config = dict(
    n_layer=9,
    d_model=224,
    n_experts=160,
    experts_per_token=8,
    d_expert=32,
    d_shared_expert=256,
    activation='gelu',
    moe_layers=[0, 1, 2, 3, 4, 5, 6, 7, 8],
    router_score='sigmoid',
    normalize_top_k=True,
    routed_scale=1.0,
    balance_loss=0.00186,
    balance_bias=True,
    init_std_router=0.0303,
    lr_router=0.00055,
    vocab_size=32000,
    norm='layernorm',
    norm_eps=1e-05,
    tie_embeddings=True,
    optimizer='muon_variant',
    lr=0.00319,
    beta1=0.9,
    grad_clip=1.0,
    batch_tokens=65536,
    seq_len=512,
    train_tokens=389800000,
    steps=5948,
    dataset='wikipedia_en',
)
Below are experts of layer 3 (counted from 0) of a mixture-of-experts language model. Rows are named router (the router's row for the expert), down (a neuron's output weights, with its number) and show model dimensions 0-223. Each number is 500 + 40 x the weight over its row's rms, rounded and kept within 0 to 999. Numbers have three digits each.
Before each expert's rows: "raises" lists some tokens whose logits its average output raises strongly, later layers aside. This comes from a sample of Wikipedia text that the model never trained on.

# expert 119
raises: " she", ")", ",", " was", " remained", "s"
router:510546505476464444510558468478509490474541479535439475477526538476547506470456502527608542501464505540478502501547466535502525412550545435511490504536521426494565511507508475500496478482508454506428494580547471538466500541422510534474472453461534414473527491507475499568585587528506457442540469465435429474522491466478464536472498511559480588514504506561441495439455444444491464480498519461490536526510504486435546507524477474501484523572471531461513574496499538559484499468480525526483547455515508510497469484493492512587492519523456478512531465535488495468477595531453476396569568526451534521482478454531498576426464431521531543443491403488527519555483503396564515537484
down0:468503528496507468492476497492494597496604462499484544484478448460526470463481577563533521533532511485510452480518552537422514570488475492494499457482566491476486504566467544564466480485562483467550535424465529501448476456465464495493564410537466468472442476527541540470503499515426502489496515474508476544462461528466472534499568506500507519597465507471524504498524453405516580571540553484574488485468519549528434534514502456463473454458565482521512446507540456517415448496508460478457521455512473517516587471457545528494495491468492506542560522530463442513481505505468494502444501579560510525493538489481463482501425526443473525614490422541454445502515547602486550565460
down1:531549477458446494526499519564450471469464523453481573512553526525516528455473487529516468492533423551499591542475553600517434538531507443490546517510529575479465455540544479520531494515557462512496484548463474505546530558494447526527526507462443499446588471443509517521526573544531537502522493464511443514432501569476452441516556449500560480512515464474513422530449490540537509458505550528536509526473429555502517553465467414537504492460387512527527484486494529502522472512504512463509564594466522509482495578538478465519472517537507539482509449486481524441524541466408458501455484465451498598500519456527458462474424477457454454457518451495498479472432566510570451443496
down2:486546515457478462457490496508542542563510602499493429529565559448464467484533456505458527560553436528440497446492461475444483540438521426501487464416482455518473469470512549525444492523493521523477513473441494455475536491572491497528535563498466574470532497512516515480480479500471545521453532469568555467480541517471509383490487491542485513453514498471456535516442519474507581434534452550504462566479477520475538514490482488533541496536566527499534477513480465522456492488385464566470417522479561530492489478526537537512500579569447529468503522496456469479398451526498437428551474483499539553536522506568522499571509496450454487535523598501466548538529569530470517446535
down3:496473465538528501560458376460455449509539482532538500527541503432488562519503567502492524507526505441505484507473528442460517558520434539598561508443504567531572510479492508526528477490530519489543526512520507539500458494471368499499567592465533546514500515437521510495524564458520504556428505459503565512491494529518513489430537485431542476530523462443460509506524548491472505570468464530570450477548530424503467494445506509503439565518478470506491537516435502464597499564497544485440534522515539512482421581512498509512435471475573492508504490465535433473485517369489494499516515469425505568516449546431523501461485520509491461486509471456469493464479471531489459503564
down4:502447510425478485540496449583511578496469495480515462467501527517499498507432464483451550587439489612474564508457541479515500476505416426430478524501479576554509543455506438512433532489506480479517545447593482491497533496511374449586536499530484504462492516497458501485488510544536548519488448527513439493568490528496456531555508472527550576515473516465554519529491459522463563423462491516513552538472515469500411465507551533504499527466522489475506497466432522471476491527522506536442516458526490491472491411492506528547421513492551502554514508480463509510571525491467530439459491557466523573485521506470456475436479504479483559551421479572503489540578454522488523521588
down5:449511545541537473501518466421459473511549457512538551445461451570519503473541499514516496612424507503536460525539442497487503547521552502560461463486489469516511490475463497509522499550472551493508483514472545527499569528478538531466510532539574532445484516571431468509523587476521537553501527503559496499420547499512472559500464556516450452477491492506437492413512525502426543496519511556576429499520494479469516468546421503504498537468594514439471497511516547502547444449515485421445488575515459486495440499469537487539520521471529485456584476543478458471466463442504546438528583471538466519555518478409497491397573445488508533541500443487539487517508500502485401484465
down6:500472485545480575444461456597509450502418547511527475478495543470425455544550518443481427479545491520485486472535492510511465470444529552493514456507473565475489533505563444530499542490444507529490466440499487457481501551457482540550491503471525551455496497518463550483467505532525555493540489493439552545544556544492484465556512479521485542509459548552426496513490524475482501475528497483493518585433466450568508465526504530431505462527465557477518474491539552496599508533487597494465529537543532466449476550466503477519585490485488520504542384470410492439494475481547440559461441472428522501539520496521579436469568554441423516518447583485543482486505434546489526492498
down7:530424548454581450483491487520458507570437465474483475456485603541483482487561446518483475474474527587555545504517471501452478524567498513428527473525494529486487452509501491561562485490488470431521522530467511511464546510526474540559587522443564480536491534540495536445503556581523538472436486495449525507498510535480501505532493431471455515414499464572472481510553556500464438458480451524492461531517549500483463537602479533522539565504528504461474500579514505534455556504478538477520488511457479496524441520531439479472443476487490586506532516458511547485557550519540501440466504466484363414421513511493516457505416490550484538473447516558475471513477485485554459447506
down8:547557558495500566516418447431523488455459514442481562482473487495492538509546506457461488449488532539460535465451549478511471519522594533492496474415587493503460477479477484540514561574486440487509452503506394519507494445496551483549507539448516549477558511476492518509488523462498449480496424483493495454540485488503422505516584542487552524453528478468470503604546533564508541531475514488504509472471512506467466524551531515472545518507505529533527572538418518562500538534486497553494478534502512483481505469491465528486552483473399471560486522484568500462504557482510546542473554450463478449575467543488534540543473433473518465422486424536482512488561390501469437560409
down9:510430456464532556594522447492552505490474446494496549472546455493520488446538473435461453561533539491491518468422512550477519518520631434501416487448473475507517465564495487542563482523484477515560504510508508452491564492454505432571515436447508531515498528450561528519528501479471486587503498483554424487570499504488508511534534524497534532483509511457405516443518534526397505508497516480534512552490460561465479430512534559557513477449603467515466467502457554482509497502468497475506498460493476450453498469559458421477444518506489460576583492527545454520474535499551446534493584522528494456462487499522529446480554448500503504540446465543486454469547504520469583541492
down10:493469423442489510599509589518552521473589546534443497457480581458479508498527518508482513483528519517531529515506472544562463538575468451497473597479497568543452500546545537527387473466514519531510483518414553534544483510490437475516455549470508541458458495488434506470425422551497470503484459513612506471545473499445507442573512508438491522474443484453470525490440508551472485498478515561502522472502481371532510546504464485533525536464546460444510514519498503507524522460538518485451517532490488456450501510458511477468442492470529520534472492466525432541552508499536564508564511493539507452615500538509519547527513453478492473421459477485442499509524501584488459533452
down11:547461465506535458474529485478533483494412532576516420502464493435468468479471561499533544449528480489529503544591463485569424521450503487495493640496533455456430493408516499527512481510508517503452481468536467548564485510502500483499470451510551454463445449508493494424498437494436490507466492469458577430536521544606469590516576534499445473481517510523479521560484529476498462498505471509473517485498518488602507494442494487518562453552435530543497425507506517512499494548525502548464545561432555473541525525531438555426484528539561416517471558479538547446545489501492514476502483556532450472457492554513544528520526513518519528526532500444491505481497445438458521480459
down12:489529513587533508542566536450453506494495481493494509461586559472572514442498468501532432499554522496522615440449427517477507439434488413475453551503480543465481420557474500555556474433459460469519494426523495508511487490509488500544454462481499546455445468458556414433520506474497482397539504456470460477471503519541535474524481492535533398517580453492581542487515489502499519513515439503519467519426536491478529549546464568569520441556532505490508433492518445550461481468532522558516467489541513487565495557519533556528485518526519515582434508471519519507504491585518454466571529445480485526550476467471488548499487524515521469483540489477472537502480516502554464417499
down13:457474441488507492489550513496555440466501552521525513516540436509465476551418486530499478436528584521581418565508461531456547501568514484444462550533510467460403515503617536455529535548529426521511499488523533517532524542496491454511510547496557524544491543505521518518492467485555504529435484532452424495460525603523476465456481458499470493416542529486565417419530518509458536498522520479487431422513476537465473494521511476522520515499430459502515560550526549481479506486505465469493487529461507516476503492499523453516549484441444499560506407470557547539480488467488492552526524520567476494396445458482505549501524415522492568586554545481503489477517560490462491461461
down14:482536455467513559442522436479511587509541473505540507555377474501483516498469554531471484491577453506499452599486510429527468494521516537478495480521478470503520484485532476460513502512576522416427536449457512470559521487480476568540501449519536512488506536542521481495523540531444486466468477472480478502454447497467520532486461498493420510504554442494462464503610477533491547443514524463470498476545543531491533577522505478421508559451522524529480484535479565517559483525492527475481559476557446491537510506523368507504462454533401535527427497540512514607466521456517488545454523536566563489418538488515527474392473495512524521504449519546485489470518529525456555528437
down15:452507542527497443488445480481501587496465563463410492441544442480524489494498502502522482506430448442539439518526458563517470483543442516544466470528497556497503501509500498500484516594599464477492556459459500580465504564492468548461468515460484458543509534530454405495526387435442446499509542541442506552494466497595509532501481501555517471515496486540511466545545527538509534428518510468463561525448500605463507545496462470508472494488469450455422479510512475526534579543506498572482487488510482468539556496599579516542495495420510454477491520436503527504552495495541495450452475472498469539508550495538536565517510526542473454427449459508515488530577522554460507522482
down16:479553430458458541504520421524463588485503434463484485511472489473518490513466450499519480530447486503498512468457443502492482405588465567513533498509430460547543543516532546440518550487467504480433547479464492498478495483507506453494525472508524525482573545515463454564571436484474573499512429482529542535431495548479454522488568470486569454517464521442507504495509543455583517531499452507538537452597476491475460582488565539449531520568515456453514478407531468468472524535497587471485460485452460499587484523500458479538523456520600524497499571462509504553491507531499440496468536468505596451490505449483532501490509473554480467474504523517562543464461546445485541568457
down17:471478544538479514538553477518399504524449491485543477442506514458509486472516504503547520469506495467534472512454509444439542468501497433489470506474549518563511544533468505567550456479495492436552455504453407503563506502427544430485501564455480549456550506406512481501440485506576456463455481512501537470469481571477555531513534580400504535562548508456556441488523478484505473558513504515572443466463532448455516492516523493490467520536470558518486460514502428546457471504509502491491498587494587572407547475539473564548521509442536492504499519501526570472537482462500526519465519542454504486590419570502461502472545463501458489543527520520537458562452405466538525538509
down18:561514435502480516480426548543468505513493547517527445494433544558472467482467539483491515485569497556484531481522492471517490491505508574520516468483487489473523406529488577475535478520518535526515515544476505465468470505537505465510441503490417496467503458535481467458479466540412454534507480515467480502594474520422566520479427501507504465462530481476479497533510503567507483429489505475528567523495506495476508485536484560518526554441528413557561490620450586525495501493499546478503470531586495530456546562503456442471501570413453484487489494421516536534482435482415478553526498526527356587477558498443505504505468451467517523459469533524505571478578545502465523497501

# expert 116
raises: ",", " and", "\n", "-", "'", " ("
router:445547480532485520465538508459482439468512515476482485514503502474507490476458526472571520543494529541492501435480448535497521425544529452442532525487453447527520547495439534447537516521540459513432487543522537476463490568442461494498500460552551467477556501530470575579522608572466557489574531473409466492616534463497493473503448526544528527431430432528425463561494458504441485451457459481440537533467482498442506424488441526527536519506436492515466524462512532539563561481458537525477491488452524479433483469514467490561488552515499431519556451510496483476493568496523509520508528521445562537499509431528492541499499433490499458482510473514492486508538523459499571636524
down0:511461473423485529544431512500492508338530552501517496498586517550512534514472437493446467482483576514537539543516468470394456454543518535513542534519493508488496497498555486516439491542502446574565538506476486516491513504501493521511498495501560451454453509575457492605517443466498509421508459523466502497469539525572449506492515413575456479538486518492470513405476609509499476480458434513554483474447448473488479427549521496489521537496525487514488473470516498489401528519507524477521501490467497457505547551493489506546507478527539547535514500567504479516541479456448555535582465508505539552550456477538446472478515465533504560420487464440469484508480530558554540551428
down1:403498453473523480593487464502483507494566504462529531442428503532505432592473490496550463537548499507561500488493527537476503424537482520520493453493529523473546506496465465435497490520451492502417535539522422424480456519487500539569534505476592470468557492482514491490453474452503536450440453447597573453468546493545513494496545460509578458472489575407562500528448519551505583526466508489457412496447506500469502588535537558450502479516532490511551529480435523524479423503487492520486517483528473471536535512520482520499487445480518544551508558500512492481569465513459466536442449468502506404467562510460505490500540514459549479558548513519502579533492443559504455460526
down2:532514551503558495526444437482541485508525513474571486516495477458523538465475570459579536469493448495520487511487530433488537478503510493522446448532504542492557512536540509565476513590491497418514431535496561445574460508419440460492582428513440375471538522475533547537559560525512476464524539553533473522467533470468544463403506522542464425508464473493484495505448566484490510515461446498490436473433513510450466498529525540555474531479482493509509551524496554486418530484557527428523427476489525457557457550486430494453430531554586507489493558487544530509515528509524479471389471478504517521502465468510495542557566532505501486478493481458476487537582481550473499496470
down3:453495547467489522523505553512572515488500477524537490427456522475469579476505556472450466487512505556391576485517511553452504609471453489463531535451487525520482480441478460501481494451509514464551514385574541484436581443482457503614516508559516476465390446537497487444550481460468485512515537479485511447540501495497544507491536511457433468484505525400564540483560498477500548523532462536491472482523468461526468528504459493461496494487539580511512465511526515538565474515477503518437510513507541487518542500488615497475485443454544545528493514441466494496509484543509499469531412542552504550446499573453553434503491503484524503590494506499530450497522430571493508452517
down4:562487497461498492489481477528557404497468550425495465451436493540527498528538479492503582524561522440546552458507600494440476489447527568467489503551505544533543518498541551458519491506480503509549512512414478548499459525514490534551489467470558509465488482504528505518536505493454538491544522596458457524546483535471508466469487456482548465536491578493538541409496536509524531437465547536470497464501451481466509512454473527567526464504424438482439464477594523481486472500454495550466539520461460476456470557468516413489471511550409541531508493515463469526445441531543512527436444476496545468427598514554464506450529498420524580544472514458535457534454469507565535524552
down5:572468530558478533512456509549492542496476466467462569507542538528550457490551446407514499538490502603505548499529497551493520509543528495485493490581465478465490523599486562485510481528554506417525415517464441555518528555508580496518586474478550496472487564528537453541492511510506436464464517481478541453502459486469447531526482479536500527440506578565516464503516469498494542520481476458522456476437479552436473409557566495481423481447473446478578474514533525443540432469467462459495539462477488471459488513478464470502475430516532516476591523481427447534527472539477544537456445551500469461464518551533454432493503487491544495456445528559512442480560579506505533505504
down6:529477492511489452450490510493502526499528442535498415537429534497536521549495479453470530544493554498496537441509519539501494440525504433475509552512528566535513473448582514514471507517518545522598533496433521456477577482448538506609515512497460529542490511544523500547473545503468554498493528534564498399517493475473416470463483500500513518476479574499553481498455492562508540545441462494450385508579462518534538462547468513532538530476546516555483437495468516492504530427527494510448507423552430478513444430498492516494423533483535507493509523513386492522456518531460479498554497529540481431447484410478440562494485481453552463560436482492502575506529519508476593477482
down7:493430486475444499557463487510545506566526481519456506494475511467537521533437497507416459492474518496482504495570535533518518514538493440450513561548446463556512495503461489535521522414512512523494447531525491542507495528520488499580499545483502521486453476485562418452513478529547477479409492524499472585542566564454551491485466584555498504437547569490494597453440466469543467521576432527477464503482490459556466596530484496532453527492525517474480508445510541500512414532525542524523482426614412538473581499461522450503503530512428499544499529467518463494495484497496499472571466498440482503481574522476447468529515517486481423455465543474529510564427474543467499422459
down8:512479497553481603517515486552508528475465512455521514464481467608453543515551482548450473583481469486568449489431510541469490499460513493571540466536559533491453484553504500511454462514419510445599484478478562499470469489470445539486552542537414476465504523471495489480507489500592420543455496544531496474557472520529481452499498401471541513506495461485538463534406464531512509456422435502483544425590387521527506492494494480482564523521485477500511517564482512568519465447498493471483482521520501456570445475548563513477476490567480519476499484512498499477445547602466506457525561480481509474494548545542445461523491460533450468501522579497495516545535550549468477481458
down9:480581526486478454509462451521448510541496555511476512473521484527504496460483507516495465439488462478471426451475481529563526497442462464480423463534503481542532505530533535557518546547505470488527476489530492490518563491535504484585535500478455419554518471445439540545499448512402492506545510477504461546549429488533493523457456513529536597483530492462513588553436470514543559517587467476509531541473535484472565489443551447451473469487475488534502482458497511568423542573496505471429537490503502530487569420545493524509520573460472518450495533520476491545598459565447541461419468494483556568515514472479499579450492514482486389446403535474506517481496511537497523491529
down10:518507480595486619527525500494483529607468496441428510458485506472497538461558540513466448451548555409467444570508554484435508535411493524504446434491516504516450504549379474552481496475523516515546445489489511528475497464552518532540451526498486547548585517429547500507486458512494550509499430552529549552526454511472535528497539541487519546545439512535464516550519436519508493468469457554382499469456458517494511501536477529517558466430535479514488563562489501504534526543451498475512503508497494451491534537544460575447479477516433435503491489446485500522560481456481462567492475449549481583529464432509566505485517483486520467458454504496503468459491566490459509483527
down11:519495502551567486502447509496511477513460550486497494447546466528504461549502496501513465502540483525536550505456474489475487492451557567528520507559534561467530542541449513558526578501513494445557593526388438464478494547466469544396448507485518489474514552400510470489488605470513514503530499515509465512397567550480482529532468442452476494492585526438562472518554510480545540468493542466570525484460536461439595471409494464492582436425478484427504430496501504513535581553478479515485529518510503516488460569505453445509489509566483509532497468480497513490438534474487427558445536531521482482476556454497477528496515492470517523546484511497477496473419481512544439460468
down12:507480490475503569510498509569493506537480553496497417471445569464493488511507530461557463468521500512531448505524509443454497521482508441447437536473460487526547475467450495547534526516508421452451483494356453505489552495579448558541501475548565484483505515523532487470482418460460467497500585478508475489483533579480524500505484514598539460485578554511501515527440605520563530497446551571551524497509449536482436467424457502488437562500463532543422466484479505433519493521479519438504488549516512565512500556551498533477517565454546498454546517502462533476538510510537555517477477458467465536536557486487490525563505536548504445462542463497495516452436480477388466486498
down13:543528477506532512473502458502444437538449506462553565503423438546448480478517490455528471499520508435548520570477548527487484572494555576503489500471531463451460529455480473500479505524474494513519466531505578509471530476452442409485446430463490531481511434637589534544478532446514521599411481460475500522517511452510524513535468472510441459509490524534506425510466539485479547511495483401517532492435493501499486448537515512542472487506502527516447554499456494517539508444556515541517533458538455578476441486419450510554489474454488493569545489507518438491498501430460515547545533481573508561457544557520539533516452519516491556494506584546490512478500409485544551537503
down14:563470449470523550539468511561540492481469498514565486528536530483438535572536509436571485453511500491468556462470550559544590440520428464520491505542471570568429504492456527529519487442528492480493502559544477509527499470519489460435537538447447501511576497546491486463446521473473450458590471497507504490534542488370518485513547474502492422474503446502501471493516520484429470559480566501466518527547498434517552500424433534552500525475535512489533495569445510468536529597489496475547522497512562533483423470502473420509504543487530454496600464524475486495525573510513511504446491450499491518518460435569499525519523450455522456487438487550525437450440480526476433486530
down15:489467516501479414477519434478539569517455447497492451434539503571547459475541486521572524475494458462510414474481419488416487564557452468503593515519547438476470459517455492508488477485534452579554531457523574451469507502527504507437488463518486527489525538474495511500525494484536550563539490525450512557436553461516528523488501452472500442509491487408432504524529530553478514440485548520459592602476513549446563513537484495470492551411475564429508516527483497474534459510464496536540415497445478468451475521521525521476458473524537481575509458473457528533482525551519490592597549486573495488478508553524482496529522460496487565494424500511480497435489503488519509541537
down16:480508485484433464499503494483522439527457506452490489529536425447495536417466497494454521463502438515495556556450405521530431447492555478499414561503495528433454455461548494454451506594463507545497576542503448494508511494457503549479463514516500410539570480513461467525505458539482531553553508578496479527495491456555557495476567464428501571533503489574560486525550438514538421457461510481576465426490467548461552481509435490541522467554534458522537547482517488524468513517476499504498459571483588489488583558521477481526509509530487571501472517504532577531479541561466440459476445469493476509461516492477518515427473519504485555526468547473543531488609489518501492464507
down17:506526555517503522563470509528499482484460512538478511480519607476480454503484515522480490458514513464540506559381499514533532414537578556540461491485547497503508515455511480501517552538461483480473432510518491474469485599498507536492550462528498495516504544402573494495437474551570458534517508529486560473526456456504532491493572533488569505557515481384521494546470487487519487441496522492534572514519529483517485420489472509530537466517444499525507429525569528539545449530433473492541459532503435463547500500524408526466498490509519478473535468464485428430558454446540502538469461470447491475540421507470507447569458541512558430483526503518529570514461495469398431474582
down18:519490509396449557507438545536468566475493478545504477570528459494548476520451605483424461505538497500565543446526459454476463482487482479435516541475485528525556514533544495482489445517433421529476449477512485509507533590579445521474491512468559488542518478514496501441426523424539518524565497491445525485487508463504523506543484572525479587570507499512505542574518482459515503535476474519559544483424504542500459521569539520553493516499461466473502570485543436506494506513552491474551448493442516451558516572519437466527517530577492464487440514545516480472524509525483516510484511436474586455485489482466491491563485480402456432450456484447528460537438537482456533535426

# expert 15
raises: "nd", ",", " &"
router:526543522475452477447513533469493482550482538534490480479456487495588527506506523603591472568438529518523492485511452513504576462589536459482438471478535454439503553546469479502549544512548481509459491549525465552523525514371465494518468442470552531500479548547491516545601513503473486512512452469459470510572509476495545539453481530531511520470472476512452530508471433484505497515528514486415526533492469491394538479507440520456521519560437493451484491559540562529494521391429523460468527488452544503449492427547521527485464557486459441504528468519479525450486581531566545483529577505479459533444514476571490539468456438507541490513461451470498487466484511423513549523525
down0:481493506516480423485474475494537524537495474543497514480533503516492510482582446460528448505481473521491492573509511504514501506436505577584548467544502452534517452475505498499437449506463446482567528512557590473510538512526520534496556527510547478515497550472466524546553524534490513490547501501506430442483586490465501582432537515558422478543535447491542559485558520428457458554462535478441555463516440587461571413549575485498509536570521414406460535468511499473445478550460503454557520483508539510481490473536438511516469441507501489507527521457465520516600417454479434481497528508474502462528511479527504511494518430522530490465514553521502498420509506507440423448424
down1:570477580524532524461489537521506501464496491501451488491464469539449519461454452449447493553522495457537409565453451516458553491539528470506549465514440532527482476514539501547534489625498521492519543471503463537470495448478521534468502527479511494461575493459516487569437515495512491484534500543472532467540530463442530483466504519481525497485420525427427498519502453460544484476460550444464595534495496495414514489514540514467509522483531555535502454553497544507438483499506444473495561431511438457402506528546505590507526551539419491533475573500470464527515503482478557599487556569559522472512504582555542444455480495497542506496529456483456456422542404486507484506556
down2:456535501508482429517517462491486486515405480487456473513509492523439442467487509516432541489550495487547518408537517550496562553527563516576429521528570453480440494562502526448513496578475554552479533499466479458522521511501464502479524387474501484451505508450508481542520498555543511511523451460459549526503594520520536436500481488521464475439465458563440459518535460496528529413520498506547448560509536502467581580586508503517590361482517531447519529493550579482458467535449460550469497497479541462472532485432437483476529513488501544537517513524562532500506475509521495503433490516506515550440514482552548480548566483471441495465527505483530502558491432459467491462504
down3:522488541545502527553471512526534505542568467416475517452558456478515531469456533509493483538458542502547497517455503460560536449479440499545443449516482485453469529545480538507497530480517472455526470520445578523532440475523516544421469538473531541500448565499442453565442480476473493541513499488512444553544518468498468536459474518504477437516415557472469472456495511434528429546562486470504498467513555480495520537524441458478525530509445474498539491622472524536453482499505549434550460439470533580471510489518396489553506494491475497423528442445560475494487519451564538531540486535551447455590468453552495511455593515501509524528493461569507440497476561600525486523496
down4:539536505523472496517483461536564492589486450482461466471438519511442480473394472503553511550536448523541560536531519443468446469537563530525498581511497446482516479553500430547509430500455448553467430489457525521531547506550497526525445458449497574568543490549537513491502459550483591516480459507470445499494466451436427508513528502485546537458434549454526489511487427563462525532500502434510478464562533545561486513437494545485594455548474450459458470512584551469455508460468516510456551456496517535508462502533516508485543461550456469452557450471526453498476539437519501476531460566553513502503482518582519490509494489493503480468563450421505484492473522471578538549543
down5:515516540527541507534488474518500489480420494531536472469493468486416452519453583503497515527506505567452564524457483523485518486567571510459483508446493496480561463537442529575448437497471491503525506450457438555509522517510510490494469497516486483514548539529525495539565491506557399502514621602539470495465484516510580498411456517465442466480514492542519470476478495511416526428555508498522484510553417484455494466538507530446426594426458447511462432485502423509493480523509495533517497467521448477486561585469478507439466516530451529520534472533537504454459509587508518526497500492487529549500543606582483476504514512533454500460550551546515485468525423462510458460542
down6:509571500482529469514574477440507495517431415580452510443505548490489508476493541454536560508477432524507512561400501498498553568467415490510512546536445552495509616504477504386560497553550426478519481564468554510505557439464455504519526461488479573537538559497539554532429499473520431507446542470543458474483493448513394498475509481469473488503467546443511462541417491455480466499507563509474453494528518543503492434575420510505476533527482557506506444516499511528412453551477513499459478492496537539508509451526561476504461543501520494491539483488514442523497498497482504515551485487512472496481482430519506508541575494553446509529536513457536518486533531535433469540587
down7:511524494533473567524481518489516531622438523611487492519540505502476491516556526574444492441456523533533509415497451493533510561496431408506472511519500479504521532481509560533537502435475430467402503513512474491516450487598480506511461505517501521501535527492468474453505446524484484488522530519519522480544430515516513453503476519571446468482430508580556510478530479557526451511515491462473504492557468440593505463462509453530500480454484554506523475609496486523523542498495561473461525452496499490490441543473478469508469451557530502502534440508458502516531499618529478454477601483433459571516521463508455466450523439507497502534498558570425460426469525527465445514445
down8:512493458531445512538520561507546530548558498427535467441490547543484583521521465550480514498504545494474553509530493497479552487519481545524505494522522558486487498583511501496496455457490538488498461494540501484503453561454519469426490507541412580475528481462543503410470480518452506498471451446536497462488501428531438461497480518508494509540479491499461595494443421484468536524440467532464558503569459520496463521566540544501549529390493471508477535488494517463523448451467490530496484589521476509542503482543459430521432501513417505439459516468459525556557442463511406587486492557559516503472556548516462548551441543491478468486536455503467503458440500544578479595564
down9:457459498520496509487527543475456512485480448497428518437460436554530471488462447489540532480485520477484465446518513472542474494515475541407428511478571507507500528521509568442516570571461516483524561504418580547551526554496489479496469409526477467461515561477448624479477500447524538519443508501470592528412554458548537542504505510529476550493532444497477521501522545537496495467483497507520499433538547535546472395573446506522489547511482476463457510453481469552460536422548484513574525541456561605517547484513519482500559522533490510514546482469512491508504550466488479553409523450545477535465522454397477499511545470502509475487524532476509489515419496472429514514512
down10:492445504526526510529531516482534404493525525540506511520519488447457570454448555526524485493627466533476531483490487436513544533512559512484530508495513472489533431542477507494556532532544432484536466485496455519550529484507498461463511499532522458520483495417529465485528479523513522484508469462564510446442486539521539510522456562424390459545452460505557496500554473503421493495614500518501542544444427531545476467455497512545471531499485519520491539457509511541556597422457568445516446514461519459547516553431469512400519508497539538498509449471532563487537507526505572416459514517390493543479503567486519426517469518478471464526514507516552459507528447439533482504442
down11:475492525566523549478493450631530491554446529509500528525502507543553488504538513489579525553479522473539480455468495466465533498556520506515470475499514416463568478548458481458511544437492457445538497475440545427512443456434555466486454472536476560521548498464540500495562470523504516535540465497514472421475494474478518506492450555520486537453407527488434479517467423487488510550524514570500517566461540431481512431432443525494541480476472508502484485554475611479488469398504538502477515519543404480426481565504492545533530413567470506522479503446512533476494477512550439504468528462471459527569454508528460502503525525457532516540569517476578497470534530530532485580525
down12:485518528497578500537470464377554481514491418464461454483479441526534503507485477541517483476497457502532539537505496528504529544480532580524472511475515590456495538522515487550465450574526534501453500495529563509505498422438490480507531532537466554558499479501585345524437464490434504448512545435494495443472457442556508567495493472495499499522545492439551487500456571505426535483494456527490550523585513465485522495487477542478393512454498536454537511491522436526458443531541403580527464472500487551513490496428506525479469498487438485497450520492494471480531458512517549587499482471547467519561524522426483484490561527535515541514484493557537473528519525478534558568477
down13:474546525516473490478533458523515563492589460539533495570421445492481553451528479537473575468524481493575548476505504480468485507433566464532416492456509467485479502414473534478575480540491493482523495488598535489510444414498586462436470545465465460519459527556478558470482494537471516497507523486533554521464497512467513564592524550483495496511484490494462524455498578466461442503485455527541486457546523486508498407594577532519461373504566481512495440509474496562499513513479522499424524518465556497478486462493539522487510542524465519474470474473567537585510475508418422466468486469538504503491448488536517469507532475458522513459503489531585555477476439553505540436497
down14:478610559500424522544499501521515522530483500516567538475530496509513518422458496451422492512494543515543548571478435530422502559449555577581429544534522535513468476465523443528500563483511442519466363504561560465425478502478560475473496550533455530502473467472525526452524488499465507454549469499472506513505542485448524460547539483582504521481521492442500528467475435505545540471504561499605497469489474543456529514519433500508548474467510534464578490523462470458505561512504469492440561519428521546481541451493444515524450397541481523591532468491459528513513451458469507508510484532478506547493512530541511501513489464420544509515437482490412538520487522525468499460482
down15:522489511519446480577535444451471469525499425505523465473564536495548480432537505504445493567453521465561543521468424564489470529479528550554497532493536515491484500478511502513499480527523504542502522511484475538456451500452488535433523490471484496559555484512546427518505521495485434468593518462479556534443577518544535454556400484557487545542495497404480470562544483512503453462541515492554497563470563538467527446491536591479552488495403452510524477512565504432471544488447482561472492484423488498502399522440463498483424503497522460494523459533480548497493519534511515563485440484427513540542472537535538520582532465519558488386410519510489485489499506492542484480522
down16:521566512506497430532533508535449448531488489521457545546520469463434462475519531519439499439535583480575454480451494495469493527553428470500540512559523540577564500516533503548563452457388488400521482482499450490484510538554530460501448476450552543512532512452514512542473466520557505431488517533444536527535436493514475490495538516540517566576487496562426530453565461486590440491512517497515537492432509513447430534468418452428495521415559481518520538482565543529578541507526542510489484518493530515466509449512455424538480534449533466486484499494508534528526505474491485559490469486542496540537535499415503447487485492503448495496492520421478536476487580510526476451418
down17:556487499473565484452470444519541523505471481493435490459469570555487518558560442573513534449516520537526478494556432580533516451454510493510536449500549539495495516461441491511477455454503526419437477479520538428482544471550546568474455514555475417501475492540521530517490461523521480484470517478527509468542464449548524556578523515484526459471602549628471521468494500455481464463454532501497493496476491491517519538551488490481510489493529479473550548498516572536513484518410489495413495484518486469511424483478572461517456528561495542479449570559538552522521568551489462483477454484478500472488484457519501497473427516538369567425459451525516492543439503489543546534456
down18:495471497530548519546475540587486477558551531516480453459489432522461483486427491444530531480497492428442512458456470542467543548466541438498481512462485483505531570503520483471520484464551469503471472553558574442524473590539543527439565551537515561564508415538520512556498467481475500587515482493534511463533543490464529504548539531486478488480529486486473519432474486473605462478579482552487521485514489469499486511420453514466550469533483388490513512411477512448496482460532463516481549485509487592408556475512552469502523501534583448559425531524534506479495534464485422498528584515517540460498473483531531482510524541506486443555494479450431430485450453482495520458454